{
  "num_hidden_layers": 12,
  "hidden_size": 224,
  "d_expert": 288,
  "router_score": "softmax",
  "routed_scale": 1.0,
  "balance_loss": 0.00847,
  "vocab_size": 16384,
  "norm": "layernorm",
  "tie_word_embeddings": true,
  "optimizer": "muon_variant",
  "beta1": 0.95,
  "train_tokens": 264800000,
  "max_steps": 3549,
  "dataset": "wikipedia_en"
}
Below are experts of layer 4 (counted from 0) of a mixture-of-experts language model. Rows are named up (a neuron's input weights, with its number) and show model dimensions 0-223. Each number is 500 + 50 x the weight over its row's rms, rounded and kept within 0 to 999. Numbers have three digits each.
Before each expert's rows: "gets" lists some tokens that make up at least twice as much of what it gets as of all text. This comes from a sample of Wikipedia text that the model never trained on. Tokens count by the router's weight.

# expert 7
gets: " |", " ", ";", "0", "1", "6"
up7:481492483568449494558498590478515473413533541556371516453400456324513513504476420511479465494475568573467480545427507536445454595491529572492444544481496554501462580507438583481532515562536553563469461509492439423420471541545447575437530432528543531440514554521508416465442590467584541481574542570437405493501607501530489472559493486513551521498447484467471459444556503541577590521458477513508427504455478478489582479552489468516504476505507454484586476556484484503448528518401449618530473634475497473512561459515576495577528500547543402472481598559477486482432451495476485520551536497481588474515521473479505575517521436492517473464519559444497387468412473504402517575532
up8:466488563541599573615547489448453468464500502511588480558511568500474522415531434494501452491527461445600496491468481437558464535474577518480476521552487440517560483449425528576450484437525539476504487463571512608414521496522481463568499507444539532547518550499544514483500423477514491540454507572566359473473474558547452473509531524446369482419575413467477542502517441518495466540531398555448455594534563507541532483559531508489429447507458542479545485396355546470555544496372483521520548481502495513492432509600518512522567543500432472383574567543489531491521483505510446554554481415478535502511555594464447449465502488493474468498576487659581440483545467515543501418508
up9:481485518451443514529388464513452515469572564568488496483408442497470509488536494485464568428629479498385475510454536500444491490517471483609536552481571437489668477477471578499437500537591484525551461483505490387488558542395551508457540518565466523536558431494454500551618435466525465495511445513476493428516454300548486458590449481538495459478531533480455474507491489517533548537501501486530534500508502502470493524483518467450464478439500477507562551432480570526492500446474450546541480519485497392453495513413611476526431484414446507534407473453561530441493379496497505531515532439438586504482466505450501452487569557385495542601511570541550479523533443490442504508621

# expert 0
gets: "\n", " |\n", ")\n", "\n\n", "|", "-"
up2:396527563520559540541466625511452479507468517526465400524527519490440451501431482492502586492479473499454504480459489517537511523458509506510518489555528512525634482440527542503438497512589552463611523553468482344545543460500486546454488501546432406341467492517458587500492502510534506414525570524501515582536573476534415391552473467538527528472538548422491550465511480506466566511434571416402490533516549440541480459532531469480506517428540506567513547552595522399505473618535594542411520554535552399473449501477525460484534458497452508523596542495611447456500497525510449493565487416485513505440542511498520577447486448449479366463543504515479524478406476418547546504496
up3:553512439548517440500468468540405492490515471518488481434447389483515499519525477495490571466483419435504546491512511445443534484476549592579526535488450425561502513385504526458499423507527461504505525542517493517443472585491489532473516590553535481465503438545495519484546495468432416489456530459534406572563400539463499282447459448485464548637550554529609552528478459477478471501479512487521473529493651475535541431438459454485418398487504519537544473483504530584433502589539551474511550480462495508519499414454561527545530499585514402491476485484444554420520397559460424524519509483524473567466445480525488498544558499379532450484508490477487389448494495441517426571585
up4:418465504415471424448442445502464601548463472448545484515457527513483465546528489479537628488486537497493470499502525529538557543475466503488578650545489528432535470495566546427467509502475451540572473529419448482367423571514412594540503539530541503489497507478480509467533554488426496433564606486472435494491532438504497516418567442500454554412517540555416521540520497524513587541496508455536453443469419491515542495512481412455581607478446487410465436623461495554521498550523505475493517432503508512518569479562573506497491618557489374565553598499510547543430503514502530483436521469544483530604540609484525489502525530578607572527431518536470492383513493558469520493509

# expert 1
gets: "|", " the", "-", " of", "20", "==="
up8:468473458475353472500508445565453496436465498497492473540470500538463405402441551444455515503540588498510481470480598552514426470605508625487515412532564448474498442569543507389538491497450438461466452565477466471554480571489500499517455562531551410451427572473533496440575469574442475509549620452544501474438513565487420457516463542518575549557472508529531442535433433541555545553487537553489505439504468435487534518493417443455508552508393583404538537448497498581489483505434524473548520468556439505592401513544536536472619568552471499481499497489521451650520564445560570487483500474467449525520465471518539484443458576506503501565465609526503463469536427565475521499505
up9:490488509608530499527457527603490488420539486532540504511502532448498452636409491493529581426460505454463482561545542491572493466498502516573560465556504493498498476500507525569515495408453516462502381535370494399448439352507496545488479447482361507507478582548511595495494467451432482559527499523429501439460642612552482466571521481495508488447538507608508496493479442497463454501464551450495508511486550566511467450494476537536516484514523463405486597528478553614566454451432497538523470520502411472536446476487478527503474473498561503534426452494529515575536445571642477538524571541442624463476529448447432471482501469517511518555412464500399486494550532457517492543572
up10:509514519508464559511490513530519444467453473499469502412623464464657476507458451501504455518551572518448512434467419487470483496500495451485556524544501470499522556466446419460437350428551506452525477591481513662499473483537550463622590530462490438446448594479491485526386540449513450488476550529492419478483562527550502521423467497547546522493537390521475499434471526421489520540486500581534611483488531485496570523541473620515549455533601528531570445466475476489460626519559486531494544459551387489524447487465462596473442546498456553489449530491480479563452550496470503529533509515418521398499490486426459494485445493481496565559496539510518504523439348425522549442505

# expert 10
gets: " the", "==", "|", "20", "19", "18"
up10:507527493497519532567450518457526474497526585548506339535509503521476374505497475539537512526538580515489525503474551509426601442445476487525518504525528498465463516624391568453526509459496406548510420555376509584489494502469494481534471543537458441457612469522501482526502605482420403390575487511554527558504457410511480540514515423565490532507467578447505405410391445485525476515450532459536430518456515467430565530488557505452559463512510522490476475470485544447473459512507452509466493450553463500461433448486493437503522536571520478525579557512477672555499394351443459551547543516520480508518455381422544487525457512474526445470466540460464465445477542501586471492494
up11:458527539455493473537471503536400526471425378504507502410529540533440508485513483515485490515495544554469518511592471601521525496523516464542485561550478507447488513398502616511470484521529437508524540469457506491506480297433569457496566571478402380458550492527565465564440471466478478528449487443556478509489521493491589509519480497480599445501513499587469517550456438518581582441544469638517489447513482506529539429495460550522556461473443582519477518507460485545559504483459582487458544449448508544466470496435525484427404369463453567569505465445491525496443489478463584398460603482542444535492488421546518496412486568395504573482433502558528521472559479574479532398480
up12:496431577499429440475435489516477548561479546548460466549478540436432544518478427496486516501485533610496410440427489551586489508549497413505492521525479504503517520403573461574367524488535558510508390543418553501511488470565550458457422417581520513492499490493458499548528495426521447402445604504443400416538515386485495497454555519496501662498482488522553535510511456540405450523548546471554495513509429462486501448527522553518489555508482556501490502527610508429496493595573501504481470516497511437452443579492544392566456472489456578475573601561535500427422501505560518479552553505591426533606438492413492414524455441468525461597509501473517528518435531503508510503478

# expert 4
gets: " ", "-", "19", "20", ":", " ("
up8:571532481486450544383570427531520496493466489560453487447479500499444506509490497504427481471518496508486488501508480565440499462592583491523581497617602497439507506507432478448541547548458529481548450411546465574528417553594475643553476638574475530508524518568482602450483538520414444485394523459388539542544483520520415414487444461493516476497476416478507488495482529402466537500528478466535536492510521578460559559459535446506424482518581472481399420561516440445514569471439431548460530521522372547436502485579480466394454566546503486486519538526536549492499482448460492516476520455455346562425553499525497484534552501555563569481485512520526429586471519455526465524486
up9:591517518483548543606530432606483502515559485539517590450498436555502502519546431540542480437547489405494496464506478555483537486429442466450492571520494413567385658469508469449475548520557508463434444443547580571531488573439541402515451487454474498420538499561544458471455529599543544499518458429486489409545547448531427455553454433594450468442609493542507463491499484481427459508456554505445464571478450587514546578477440544526495554524525420468513543491536496548498529524470485482454526508557498504493502510576521592555499540509453447519513499569478471499424480459501438436532467595499478617481510564466538510464591515428386500554606563488566458473529441562536528591465
up10:528542524545486418501530561567485591492470508526503447458487381519503484469503435488397684448469490487587537464485583469512546493371478587487528426489467488455427465515498460446489536448541409524469455500408502434563466500448588438496498482487532482396497511556513498455489511450539430529578593489453499541464500490489388473466551440528430438538519470558545453470477501587509586541454559607494553413539569545575543513558613562506488401485464474472465530473504473502414534535570577506538553466476544504580476474471481443558493481483536543461508484527499594547491424489605462535423485541525433460501443599539491581548495453482555524514509541526556484491509440486422455486591

# expert 8
gets: ".", " in", ",", " to", " by", ".\n\n"
up7:555592527433507485515462433409528583506548544462489448469569436504500470496533575494522561535545468513506471449500508571461517503398483465504492536526585582569471509500519440462450541454630517561477493483544423504466523531459566557408418476401584512490474540503598459468530544477612417466454464415424526390512474527474445402498450489440450456458498490582540604528544507368563465497537536469441483449476532502559457538463526564524424467582513474535491592574553500523559490602458481375520475500478589406528517475425564441469497550602436459528535463478443504551467532462507548508524516496418499445502516489525466474530532400458542511551538467612490526455504474511455481468432
up8:479357528396517494436528499596474447491426547510555544594416477390490464536550582548468535489570476497490510520486479559405514507548535511411404531496486579491585501491594512535535520508518483402482448547454497477483403517485443495495484436491472546548485545482505408561460562515399564619459585575537479478441492463550547501480539484574514495523503562502567566522599480562490482497602468346510498514522455556526495389436462458462572515478453582509526459460464499462509514469548480463475489498509491503508418465466423547542516502513490520418492544558527439545492464488490535528529474381559327551512469457574535439452500561528517542477456461544443475496532520526493403513437
up9:569427506514500448531506484557531489507544473510488546547503481507526509462548501467466445572537580440518581489496456427516476465488498485478433495612501493507507516446469484423406492521587507421497522509405471589587513561504479608565561552452483459536546566412494445503489499568524387514452481478521514376553456432471451478566502461482493439514518473598489491590463480484482581522562370471526445431498545425508544540545529423465564456605551490449543458473483551482496504522482496572481541487516541469589591527485605517604560493471486479538448386506609457478499468533521485445413456603513572550436505447477465549492539565489437474527476425342570491489518548465485487508399

# expert 6
gets: " and", ",", "'s", " a", " or", " of"
up10:430493509546584505380514501563450586462525497554560517477460464456489522420504448586513473493547527485460508523554485476529440545484606601531412433503518529575417588408552564485532429426435459643495505527473503471477546505513465516515545489503490511421540505530590430484489469483457515582483504606526436542389426502495503472484466497489528434446467474485489456525477519522531617488453536553527506482413478491566621540523516430557496497482406502488511540474440552532482547450426500513566518534385581547560528580398468473426551468435549399521521505470519372554501478405530491564452542428502553477557548566559496557480417497468495531530483418402551497491509460529471505493530
up11:460490463434507378544438446543495454503536508468535499413478523558556521514431563452471478501515488464526467480522523496493442509469497543499498480598470520475477423532490561438558544453436378510488314545554485564529502438475455448464502461440469511521487525514521496461532450479535495517552479480495570536487484513512483433579559504526515506404457572568553475628516481439444506441570422524507497474524512537499512564522424451479491575521596396548545563523433501450515485424528472506473469473528583451462620541492480470519452426436625512447519381532483469512555431450482434452568570427433559575549540466509409522600464538428462588496448551508535418429544435428455465558507
up12:565505621501480449402422533494502460580577478475560494522484551477422578491566493503465426461570460501523502469535615527578601530477542537462408516545492544529468553573514603408467385569493552500422412523489447497497463469512449516431627503512519484550515475479519516469456516488525622456469401596415404417437532377501566517467563515500476444538560486436522555505495544491557435517425452533601566532439442498434514559536504444506525589397559507503477570513456511541548499504504498538499493490524562367484560459500555507512453481573459453550464523492510471409488402451472537514522501473457509490577496522511479536434495480545501489541496575539615531478473504501482527530495